Weights of a small mixture-of-experts language model, trained from scratch on English Wikipedia: 160 ELU neurons an expert, 258M tokens.
Below are experts of layer 8 (counted from 0) of a mixture-of-experts language model. Rows are named up (a neuron's input weights, with its number) and show model dimensions 0-191. Each number is 128 + 32 x the weight over its row's rms, rounded and kept within 0 to 255. Numbers have three digits each.
Before each expert's rows: a language model's description of what the expert responds to. This comes from a sample of Wikipedia text that the model never trained on.

# expert 51
Description: Last word piece of a name, city or number right before a pipe or parenthesis in sports tables, such as Ew-ers, City, Galaț-i.
up0:166128141135157118127081111165093165173166116146114150101120115076102172157135184150094105114131125117173113146157125106148142097102073073137119141131087160158095138149159157119158122223140083200108170118101119109179145115126103102150147093169113165140118099124075131167130081142119157137097142122131195172092091133102126153089224166109086117149116182120099135100109103087096150095087185138152121169144115127129191134127128107146147110121163192069107091156182091131167147122188205179115154161095101130140117157145112158169095047137111176096082106084098094137074145161097125152
up1:126150135115166130079166152193125126165179139104130127090120115138143054122122134099145125107085121159093085142126122133117131061093058122126142088117115088208086098129143129209085113177135113138108150137114088131131127078126176150089121150123142146097140096181136126158122140085144104109160103168127120108169091086139097111121102102127152138161167137134097114169129134129083159078179155094124113143171146193131151116134147050081119107113091143092093112106169042212106134160099124114185104205121180061106151218149126150143100085129134099168127083138099158165094166080130115131
up2:134046119123163143122121091088112137160142137149096100123102144112090097129106121065176128234163162110201076131100151137179126135088166146099134123134135200095167128154141114129097159111157145111095137126160138177190175131080169107109145091144143091050131157088103123120125109098119111177151146083119103073170102076088158114115164137146117118076097085115146170120168129115102090132134091151086166135099163141110116119097102188128171067189168141177130123100160137087105083141122114161130083142131147108139153150173178154179104154144160053154068108094119123176144140164141080126
up3:164123136145139109163181165108154164107101123116094120084107062088119150111182112143173147059185124148142087128158097116147080158160114124121129136093125174133084123114142158156099093169121191149142149131087096147152197128118147163207171122167065185143089114142141135181120132126115162130134187094158087147106123084053160090145150171119192134170161119128143178122165108138144118073089170184177157070138127116091122152122143143153113209123116100192117095088096092109132156095116106112157176129170156198137114106120131186098134121169142114104108115110122147074137176181140162113

# expert 30
Description: Pipe separators and dashes after a name or team in sports tables and rosters, plus dashes and parentheses opening list entries.
up1:177157153086125152163146150119200130137122120131125089144142137128149137093116144128130117134164091107085109166131173104116077077143081122156109140099125123191164103115173115077188058184139110134169194164125099164078156077092121114141101115121122151066134129088181156185138164135103130153139111133096209123132102116112168134143085120136073134116151131088146139098103159100142129149078145140156120121126118119112074161106063144129113070146163112140112124158143112062117110140102110126096091133081150128103179153185099090160176174098123133217110053095133132176128059068068109180
up2:144096158128099093120172080125094135113189151073127154100111080176148146116137168179083144150128135098131145064136085066136087148126108148109168147098089148083100131102095103218079122125103098087146158141094118137167152150124109162106114178183118206108119123164113145169089144143132110145193114165082145093140050169133118120121086149109157121127079144117114072124109183143138104083168030145133159156123171169115147126121080093114119123159143155101067156140115103173165130092135145066109128089108098112121147145105105090153103168087113215138082090125145127124179097086099138118
up3:146109092155127157121149142124098164126150102113106122170128182143131115145162103125132116130157201179126152193123160134157113173127138124164124107099180133108139141060158193108134147113109091155097111116111102146065129151126103054112137123155138142175109111162147140124090170116122131086148114076079182152111199170147119175064147132191162144197198132122129129124088114141100171186113196124131135088173109123081149084117155097100086060132146101143117096113107119119140135120089095082039138143156118161095057096097123133117166152198145096157114137101167134067105170086173097160
up4:106163141140133101128138153119079062103085119125071116168130069092160107159154134162131164159149092189101110136108165164192111097131137099065094058160134192069137121178071163153116094118133144108191115145164129132102078143100135178096125113202147142174143113129155099052134189198189102119084141139119146132157102151125149134132106085115165100096137107122155122160131130123124105165141084120085149145183118109145114147176088157115165102132051138141114128095079127125107163148094116150174134140150071148190116101170163068142093134156161092098093095115126164092137155162164069115

# expert 26
Description: Opening pieces of proper names and rare words, especially with p, ph, g or b, such as Bar-oda, Sap-ph-ire, Kum-amoto.
up1:113140148138153119083126152166164154128145089075122169140080177102153136164198123118151112201159119180151157140124152099167111125159101138117092071181172088191186152116113125119155138081103079132126122189104166165188088094143068155136108119101215169050117081073116151113182199130126153142088202117180100122112111112155140133128127114120095074129146143150134150151158102144099120157153085143136115086143115086084127102089096152128127113125131105125144168128093082142137176086156076125139107148138132146105114157130095090133121145161136160135134080098065170111040145167127134074
up2:136108061094111115120146109037190185180139110105077114112085197135156085182131184164081116121126146113130143156062108096130087112174130146142150135154100068150191114136163096123101126131122126096154167150158090136138093186128176094156132143206153138136135210187111074155107141197164073076087106175132100085144163107151164073115136138210121119142136195150143152121104161163117131170159101147121170133135127163103093116125103190153152097112111154154093092073101157137127145105124144102121133161123118157108147128112122085159135115084164154127103150146102115116162177155131135096
up3:131167103126110169137072105177183105159063070157090069147081103136108108169185086105130124134082055079073086073162157137135082112113116126096148177038180149141155098116166169104108129106123107128116172180097113136137148178146112080081129108116128118161089151092135116154144096066150105178097096154149174129124109122137112044128124059135068090171154107127124157199105089119120103135137086091105136143151162132120119205136145120073084070128131114108106128116146094172123071124158134113143111147108130140158156159117104159106113083110112113175118111136127156108120195118167111140
up4:171125094118171174160100099094113154148203128091086080138150144171138161113135140122141162163138165147098147153166160088175145069088115100119166145166081108109135139117111123109091205086133140120171141134100101154105170148106131154138129183131152176171089144121134070135130139181130126083113081085176112125141216122071101103102117164136144113108117131062114110120107185136095081145106135079142129099132130106061128138166123170163096146087115160146098177086153144119156135074121135155098083119181058104142079156188083154158140160108179097094091150142089146151095173123147210090

# expert 14
Description: Closing parentheses, pipes, dashes and final cell values ending entries in wiki tables and result lists, e.g. Won, Nominated, Swing, TBA.
up0:156155126075116184178119115143111153113151062118119133064125106206103141131153154155154168140109099141184152117100081124105135152145095157158160111171110142170153156174146111126088112141056130159145117181095102109149099169090146059146092144149134168096121124164082138093148095127098106105101161166111100129169173107130026128152157075111061184141201101093116116126154093161118119189109117153138110130110134126105140082176146104152085116146134066083171144106062121149133105182099124117121095092193108162110157168101106090112098131083159154080165119143097142102116145177140194144
up1:159125119108158153077134097186116123144146206154139176163113171082059149121139154034140082095115102103137109167147112189134121148126095098185173109112098106154147103120189128101163121128141137156129169128118060163223161132160056089147151135114134164108128121117083104120165157180122182167088104111140148085135135150165137140149116108116178129139125124094128134173120143054152137094060102108103096117083180162132128156133130123118106143132076129138136087117135148081117142124141106159137161105073114120091139165091113085151106123213087126093146127117131163119126083087142130239
up2:122125115103135112122151166105183202074157161128193150152061120105106109107126206111136150146125138137125130136124132111082167178115176138088113098127113154160207112055082107185167110132114117148079119096156110201170154089171182085111124117112130124127125131104137171112160081134169101103135133129100155162183143152120114065128132124134154109154159072107090126123129054097165140109085084111134085180126205133135133130101129109119135056098141050122163099182162106188137123118165128116111166101183126122101106118144122166159181156097140162061119092100113073155147126077117119126
up3:128129103129152131111107160148155114201110120183208122120078177125156137166143102073085123135112165101133094139147133090139155131165134134139108117090127135061172124078113136133161123151090150115148125138122130109158133151191099160082140167102110087125077121122086154144137100070132099196157163098180150143133144113112090098179128119127144144141137077131136170103079174207116122143147077125134060172147079161174064167144108126081159124132134136145155165172098120100081051102184074167084146080118124142180115196102133177171130089150109106131109055071140090128107150156136114173

# expert 42
Description: Pronouns and plain conversational words in quotations and interviews, such as I, you, we, didn't, Yes, plus sentence-opening adverbs and conjunctions.
up5:147140105110072059113107076140146164174109138169135054138084125166103165110175100134185139121154148115152111104116124073166173126099061067111114138150129150157197191106170121123133158083112147160185133082131138146096166139135123086092112149098132102113192142185114167135151135165132109141125116170143112129150174100085135167089100123115083141148079115156100074119169075168093172097112146107132127142159099128160134131170106055128167090153169132118094111147110104058116201102190147096102118129145113144183094104157133105136167133140076164083165054117154129128183149124152175160
up6:153175114126157110131097089105195112145130144115106139075024142172114132145127105104121155173162141134086042145144184123161149085115151118131137114131115186140153131153125122160138175111133158175081143164092163129167122123133093090140105119111124119099120060147106110157172104152062150163140102090205185152115071084078088125145130118141061098069135103104122114093119127109120146149123143166162076130155089109099144122085138072169198149114109079117143077137150106119124113048108121080084099111124197115097147171081093093114125122154152144131147159072170094100159164123078110098
up7:097135164089152177101149105083179110113114174075122107098147080133194174104153104133143211082129111134105093062163095159132136128146161126131176184165139114174130124143130108126090140093106122133104129114114116153140104124198113104169131079134135166097111078200099054099171161129130128185149143211086165157118126067149172189124179178178085146088160137141124103143140149137131163157090163057169119120143121129100158158118151084121133109087119094124075120113098083153095102111158110183123122116149146112088087181103138092143108157109175116128117111063190154160122129131116162172
up8:161143160183145125109091100161127159131112113149118081151133071153090048141115108090124138163128123127156142150080130110131115119104113140128111191109160152182134090173084153161086138114138138085105072117104109095059144120104124054129158070094093125114131172106185127097136159122063138178104098069106149135147166134190160117034111161142138133110078173169127089130116101100144151118113115125135174168089153124147154106127079142140106074162138108130153108033163207056108145104077142114180101151137130142185189087095167099123093128153160148161111141124145152088123102160090130114

# expert 33
Description: Initial or second letters of unusual proper names and surnames, often after a capital, such as V, Gu, Z, Ku, B-iv-i.
up0:095128134124135163123094137119151109154131203175175116142103171144124118161135103156082100124151133118116138176187105106147171055158121137134158057183167141226083121148112085137138074079157077184115134111181082150142115139166096026101093122133138173122093131113117124186102176138182173135124150091087135110157138125159126118091152181143147165130168073100088156155126135163112151077128189148093134125144217179177120150190124141134118168110102120096103129069117146102104100098122119128070105129128117151096113115088125087160112126122130129127093117057131089115133111086152094132
up1:124074151092101116099105165078136150110100126138160148099100156196195047115062133140151109099178133126099133165085123098113099138109095104133117091112079144234114089146134187079112108121158084130112137066133122109159156106146155161111120152170172149135154098141099101120123092138089087142081153159107139119134105170072109167184087105093101106135128101128127101114070121102158122155144083126089130123178115111100114132110086212131118105150087144107116097105111086116104144147194168130081095095138129164166102145146203103081163168141138159163104175143099098144040115169103141168
up2:173125147108080111119103159110144075186130201093084159158111161136130090147097103061136189157135149134085138105076099107133170175150119053086100112178182100111098117093078142083120148169135129071147130166145099169109153167065142152123149185140117120115130116141115086123149143118155030163110142109144123175101118159117134108121116131094130112099097154167101094115064143163100150118153141126158159119091145126156118195200071061103161079157173127108100206143198193175097149123126124169113153136168140118136141117145140123091148166170097119156143127117092110118084145126092106140
up3:053126152170140148119138108118156054145136096185109108123143157134070144168136140115128071135149093138175114172097112108160090175154096178142189109127153156146153161086112129104087137154150123157111144108138097128145141075113186109136136133096182126066161112174154104150131128089203084196114135151165111115107062105125133116120156157135090140173195138159134154142123108146161182098109148081077104082096109087103153101156092149159088112158200189140146077147119089147096116125060105197174147097112120147080214165114153064137125137123140166125124128115103125145116086138098087153

# expert 6
Description: Given names and word-final pieces of Latin species and genus names in lists, such as David, Carlo, the G. abbreviation, Cinnyris.
up0:112119098181140133094154132151168118125122137150177141143103118143056130180148169110123116130149156104093123158185064172101099065144093159113147108127133103159122148075137125130192120156125211153137146174116165174153123144131126106091083094169170130155123151122200091131143102044132165147143130108128142166157171128157191168156099053107065122098130161119091121151111121152152068103132153132188148165182141170063126195161096115056127133063117175114097085105106135095126119098137147100076109111089086136125124121096124090126089174043119132143095124142129125133138098138073109098
up1:102124122070227125079093176133104144121173135071181112083152127157145128150123115153170109096116154112122141145192101088111130141171103170111118104105147105225106141129149158146130139125071149123142099105120153134160143140156125085179133068154170112069141139151108104053126133182112152111202103149089160129153104095183174143160087103132177145133128157132125138177160152079066115118071128134097152144121180148154138196082155157117196119118171147111154100087130153144095098122123152115103087154189077144115142109111101097096081188122170123163118137125164113179129181111078137118
up2:100138143093133096117106152120139122079101160092173099138138126117098124104101113127148091127090149087141059101102103209106149153165127120084158123090129057168161107123064155139102131106150135099127103145093128123100142158141118086139117139141096152133150189156142103146132133095117115085103085100154115070079164060141129074148139105097110095145176090193131125174102110117153111135148160111190157133139087170157076137124134120154139154123102100141123158117184095149136197127080142180122104170169105187236166156105059134086036145084124148108177140092164163107079157103109113085
up3:118141108122148110135109148084116069190113130150128111128098104121119175172145097119065126101053167080137171150137152120119136131171161111111070089142084161126124111106111119145152114105099154085168128208123087140155184209163089110111149135159125111108147099146141169125120071102171174103126125071148176133069150197100136132119143123121170093130120126168132151148074146131158195171099098168147167124168104183123128095092118119113160148185077161097086109125150135182140145104160138129069129154134154132074160111106143102113095126188097038185126126192084166180096158091135111121

# expert 27
Description: Sentence-initial pronouns and first pieces of a biography subject's name after a heading or period, such as He, She, J-osh-ua, Mar-sh-all.
up1:111105076152101113129125137141128127148120132166118109099171141131114176187142044142170150109125141104131122152159134119119133105114111133152110114131106074088150189107081103123118142117177052134152176142104149141158152078097088214161028183116041127187179114158088138146154128157151162113203112167155124161093127101119059101098140109077132157169100139135131124116084102107130134106196127122142113080092156159089136113180137186163135136116140121137161088122173132120103109133151133157126103121108076224122078120158131128090130136117182133098116124153146214145114139062135112149
up2:106118135100131157150118130065102124073135219173135149148134110104137150103119131060085086118171084110069110151108114079094113152147166103144187127163079187093109140147095135200193066131158120072135159103113156061078097146187152143152161114099107114121157144100120173088095152109108161147118095114148115174149161113122147110152167138142110122136149106180055159074079097174091115145139147112130149120111134167115166135098137158116077125100102121087095118117122103110144198122093156131111163062166119042150143150144171076095082109131171131119106156110153047120121095118108127105
up3:099151126162105140069104102148098193160143187137095161177116190153105088106166169143081133130117109125141161131120081191145123153152149104110125161106129095094101121115156122111155140133121092128102148131135132131083147135106144062121108143144149185180111174155136144104096113167132155140162114140174148074095114148131121178149096107169203155093094124128194187086133096148088151145113143205067103120092145189192168153158139144071106130107137145111099085159076056109147116127145214088169141151179133136135131139107125050160097073149092095106112134162164128099136144160152163067
up4:120111091159118086096098104045120111105173169148070126088090132151107146152136108079160154095098108102121102136115126107098162140159081130141082103185090107118165110106160135124204184125168180165193183154142167094124158144055127084174132172150149165136081055158114155121150101131150089134122133121125052122110151143108142159165094133101112119139146131193105109110200101092150086129159130085173199150127139129105171154200089136148123122140176114131102086095091114050143078101093102153143094125103137166109118129187155109143122159075108096110094103138121140099092141135071147136

# expert 41
Description: Subject pronouns and nouns at clause starts, just before a verb like was or has, such as he, who, This, the average.
up1:132103204181142091157091130097153124096129104139143155109123088048108163118061105097148116096120178113102097161144138098113158104095086096172146153107101119154100103175160129129092173125100136158105078110093146165168208151159126161095146141105113120146105075129140141134155134143080122145058144161132137093114173139078170136107094154166140107139157094126155167166092085126113120094170151141120155080095122073081183081101152130154234186094122133120174094113108116165117099113133108086069094071091122143093108116118116179108133115198118112141136075102081186137135169110096107081
up2:165129133074161161108108165118148105097105132142151113085086086155148061099126070128148110133124110176129109102101076143118169068110159128123094163135104052135120061165124172144044115114064171147137102136061145142117162087146138129090116114145129143090129115140151116121090144183067136133162131129125120180102166102158112066091190123162151129062118155076096126096143111153123086099064056122082126144080131095105163145166123178079110149151140127068142127142100128151120138158186104129117161138152145133140183095135068115164122127148150083095147132150096173167143165208175161095
up3:170120157113134117038134202089184096096129114090143100149088142143187143148143134076138110146134147177130166101130125143117099083104108144122113085158106202115120123169140084109094103099123074181123117120128117144115202083059165074126113129128111077155092152175098139135201145166080094167155135126118157107114147103148153077068109098189131093112139157077126115124120161175136145146126112108151127130172078163187144151080122108087104121176136115154132109157110126174073087106196104139071101136115160126116105116195096136128154108135123113176098046157174147081120129173164131155
up4:147149112189193117129083129113144186120129123079171148083110186114155175111129104124084098147089135148107103098107131121085155168119056097149121124142120164127114126145152136089092135094083130122109122169113108163155141066127209169145139113131108206105190112065209101121157160121110226159124109121137123138144061069111183148145057116124129138159160103090082113190139093122127110105087106133134138156112080094111147133134141168130113112117094117098161132136144145136129141100064140148091135071153126150094194114129090150128160144123100153097070121088159113160196090151106158198

# expert 58
Description: The 0 in 20xx years after a dash or date, plus word-initial prefix pieces like un, re, sub, Comp.
up0:138138150045124138109118141081123100149117113161113126050130145103165126155139107139140110119084167143143105121101096098159107148151151112106106129093113135125166091108151147175141202111114117159179180121110144144115096134071082148081068122110155094157114150131093151149170151151114166127093117129123114140058114161164101099176115139174147101195157144056136100169098138150129104104179135105107130115099129031061163138052092154140091136138097222116098137089120087173055085118158141167155087097144184131143127167135100097076174133143143103113126112095139115054122135069125175134
up1:089110161155174157139060106137089073173102158157135106130137123156139085133213133051116154113112114102119114129085114121147062126076174160153129152088139065044092117111080164100126104096101081130133156116117123109118108051142135126135136093103152126050076137119127119180144096129136143083161090117102132150112141126144181111128093148155146143137162160098049105068124162154095094176061111092064098136157100084113114156139148106105116168108121170159125135142111145198167176144135178084104104122150158115144139131135184117168142122147153164200099129096128153093096174151138188115
up2:140166114135076166115075186067128096134099133161133113108116139133148128116104135109129141100154109139120187119159157130166145196128126120102194143168115068144140174107114136161115120167153113125131079159134162144156115169116152158077115139111093175124134119155178081107251081169071066140134183147116132116106144155166122110140145143137093175102115089118133159089143087162146140051163126095021137140150108117141119152100085134068137097141152115080176144117229100102170180072147130090151108105114100112131141140158141181154157137112125141134110153133116085141044130105121136132
up3:132121169151102056046064144119174094116148158143096122125131170186101096143145111161132108141133104158194156117138177096159166080114175128167178119164104151160122158104110155129141127133162158148130135176160192192108114077129101127130103179184055092109104160151098084121103147170146122117088090082132107092115154132146151098171127113116185142129162088152154106082185126123086142108150100149112124129137091188111099124135113161145145116141095076144076145169126096123115077119119177093049142067178100191134136130127096097127131108075125172085142094199162098125091192132139128140

# expert 10
Description: Single digits inside numbers in tables, coordinates, scores and measurements, such as 44 ft, 38.3 km, 7–5.
up0:126141127079146069117130100130130115095127171172117098119183130096157134104133174146074123110157111154084123156101105112120176112138118057138091124116166160118118101115165103134106134084159136083185137159125108166168168164117120130148131160128159124061126102159139117128066129204122121126186081117100092165162141133099134116230106128107100133042084125095174083083045152124087158127135157112116114142154101076142105097147153184095123126110161183137173167149102095160166066094201073120101111128110083095109145088180111143109190100120112109158124138081158171105085167105112127139
up1:170190110109150116079123096099109094132067167134138108112161132167124144133183144149129148084133158105114189172133070113093120188143140150187142149050186137088106158109122145092059077122141134116108138145139039102102100163140107182136156104105136094094119046146169164171149155099164110162085131127132149139185139107134181147137114096096166093147131123099134123098126108142087041101071127198111163170131135143119099050170062147113082122083141076126107141154072120094117105094102145171108092112141074138111128077129150124160157127126167130122080145149118147095134109136115122175
up2:105128144135157156085189181145102105114070110158181055120105080168098139102176049135126111180087106120044121120154095186106119122103092098122163137116156097136071144107103117128139089175088099158176134131133150166133137153144116061114103105130052118157138146148105136112125112132126084181115078083116102101047106095129137131137107126096191119127144065089107195137125130084121104157146089130142106131184055110082090174111154091112125140204146139157143152123112106160142143137087171122146162198125108095141136145110143108122211136136104121155154121120136136125110195138166110178
up3:164131186164121124103133132157125114117084193138144110110088119157084151116066108154150171110147150067109156097140104067080088123136162134137083131136123075142111160146116105132101169142099091187118171191173134157195189149120126122146138183135144128084106141132170126157134136120073047114156139128114127109051104149138113043094093131142192155111133157139154098115172108082125130095085040203091087101095114125103134110169138143169112079143140148134137098117104146083156159130130114121113148119164158116188122195150095101188114149129092160155082169163191120158149124118096157161

# expert 0
Description: Pipe separators and semicolons between numeric cells in sports and election tables, plus month names in dates, such as November 3 and 9 April.
up5:114146119122127114075128034131091144133100059117103116106135104084107151083166131136154144123113084092138186166123127125125141160134188163104153138111151195105081129130086133071154160172164164160111153160114064144086107085135125144082126142174095137134093170151155100146080164139138100066143159117178132121138208128126053132101100154145192089135131195115065147154108076142174057072087156148085149080113137106098124118153118116085093128132106078102108118099138148122146152125145169174145168129158125160093123187128157077130092089085064137110106098090132167139135107121156130178
up6:081114079136081136166090181152189117109133116156119146063115213103178115161131087095127139085109127171088120136117068141135116164174119096097136151130179054133079119128126162123081099180114139136102167186118116131140183079153093104164126180117112115170118180130111074100160129143142114164138093151126188060145127102108146162116155130124136204139093152162117138077152151107136113144087157120157117181088119139145059149096185117169133187142125140072165177136093142128148162140183148124115130140144105159125172113183075104151160145173116128152101181132117088140132134184119172192
up7:132112144129062110141177090133119089060142145115098156180129074118135085187083122136100085145075125171053125148116115119122104123131136138136133138109101072096109085131112067139161108088135122195125118117131145129146095153143139086141137112110095107196223123141147101174152168136132192176166128131173098120146127135136111073145133163152159160106128147172142138119113175101136143150120118114116193075125106166133113120143145088159076135131124067098145152120139115115085088138128096120128119132206214172144187080171117162213123111150142099142076062182099195143135158128137130177
up8:072151119125145090135167097124143192119109184158139132146065090137185087140066133138137105155139145089139119091170129138102149154191113103026105157119104133049100100089102135163120151157152141105154213151118079171136135109113138124095157074096094128140157140135152125156164068133094144120084082140118100091124171105139157151062156154145136077124088089144156125127125120121132111145085105122128118069159115132077130136169089127166119098151146140150137081104128143131126205136156092186095084147135151131093153157127074099083169169060089159100108127120153195083111133152098171058

# expert 8
Description: Letter pieces inside uncommon words and foreign names, often French or Latin, such as quadric-eps, fran-c-ophone, inter al-ia.
up5:131108121167155144127115160179075086122159126124099092122120095104132144107159061194137119124153131105164149144119126120122153157080156136071121099172160135169145179084124161164108144119128139127171087102133131080162112112164152135107093074120122120127107145127172150112199152193138180155146130176145084058179103172143138121150189156106142135079182086055086111096138172109139152125062104126129100099132134099120113058163099132235099146155075123125140194148140183104108114126107126161079143140118086168068137138143139109094186130175083147154145141096175158145101120114129126202
up6:115069133141130136185120146161151103152118133109126121112172182142167116098117169171115165142157183103103196086112127125162130190177120139088160114116195085165138142120148116179099124078102119108169147104138182114106172067099123043175143112162165120119113169123136193109120157115124131171078116116137076122206084113106066133155134076135112118103145117109105105095094126105080108108135169145124153202117096061150105101135106163118129110112128076199118192099121095170147183139082106172087182120150150102176146192166159076139124135173135118123118096082154134136116175126114133145
up7:106107188137106110141118100151153124131136159117130097143078110154147035093137109082111085079064135114152083179176104144161095120130139123094130108105161095096201159129133145176081130101179151116129056125132166135148084143176119094125084196133103130163102146158162062145069130136139108145168143155099115132147089120174087085069142103123100157099082123102124112132212135130115119093139100153104165116114083160112159134141091109088110104178178102139129078107109125134123152186111163141112137134190110177098115099196062116139056080140136164121087067091111123126082172117094112123
up8:180102127115142103065122109187131150171091183118194139156128130112142113119083063171115108174130180121114092088142160143126126173143142098128083090166062135123149156079130104134091132153097145108080139125130097140076110143111123031094070182120097069124121126160125105160147118145135191155132094094133107117104164181088088144108166107067122162187143168213118119132117132093122093119094124120116150124178140130133093148156118139098060146147127088145082161162091138147147092122138097142143126114093127111099154128141117102156162059067188140167124181099070122115142134039082119109

# expert 3
Description: First token inside parentheses, often a digit or abbreviation ending a year or code, as in (France), (GUA), 199(3).
up0:149144119146114072132192065172155157102136135153136123114149170152144135155158116155092155108097148165159165134119134169136121167106126138145135150087118138136125049167128107142191095096149112122165148120120071193103177127136156076166132101122132165093153114195081096099100113133127163151093144137089131127183126145129094096124130126059095110174109142171190098151086138138119100050170153104148145149109102142214143122200099188068152085180137094063103120117178125123093110131161225087102114155143122117153138135058107169122127106135106171196114120138149182110118119151120118164
up1:120183116135085096114144124167135140205166169163202095125139131099118046124163177162125167146150151065097109127104103183169092131188130147140151116134128069095144156167068148146064118136136133099134149129138123090097155099161123078054114099123110132091108116091097113132123098154118117136095100137122105113157111060111103137165129175127103094103111172147153124140114123107120097165139146147133101086122162156096149133110138037124176099131112030150093140131111093128119163099079085158100082068212142122107071165156138119138142113098125073127065121119094056092124125084124163110
up2:081130150145154101108085094017134123091113117131127084166147111164132144128134109174093090150090174161144145154113114167216111141169170164154115107098109105075153113145102146130089188173111114110132146088082139120125092163106162066126125093117060124143092127116140092119141141075129042104093107076149110086120096110130082094112128156114120161100157148179127126152140134114088136144106109113092167113077090096098132174115091115119130158175108181120204178158056098121141107049141127127176109060145123132137108135093128140153155157148108151167179124043110093123095155134127175130
up3:128119167129125120135131142123167159138117179131091116077141158187098128119197120174120162167155106114103130120087164174118137116101150108121142094103131095183134145171181128090130176176139125142125130150083146101091148168137161077162105094164185138117113117147090096093111122141136132118091146158170161192127207120125113156108155153114174124154090139054190071144105108051176077170088134141101129162098132114112145134177111109140114163208101148085116090118070144103187117091175088120165094136161156147117196146142119140167098082108122092105090144196151078165143160079097153081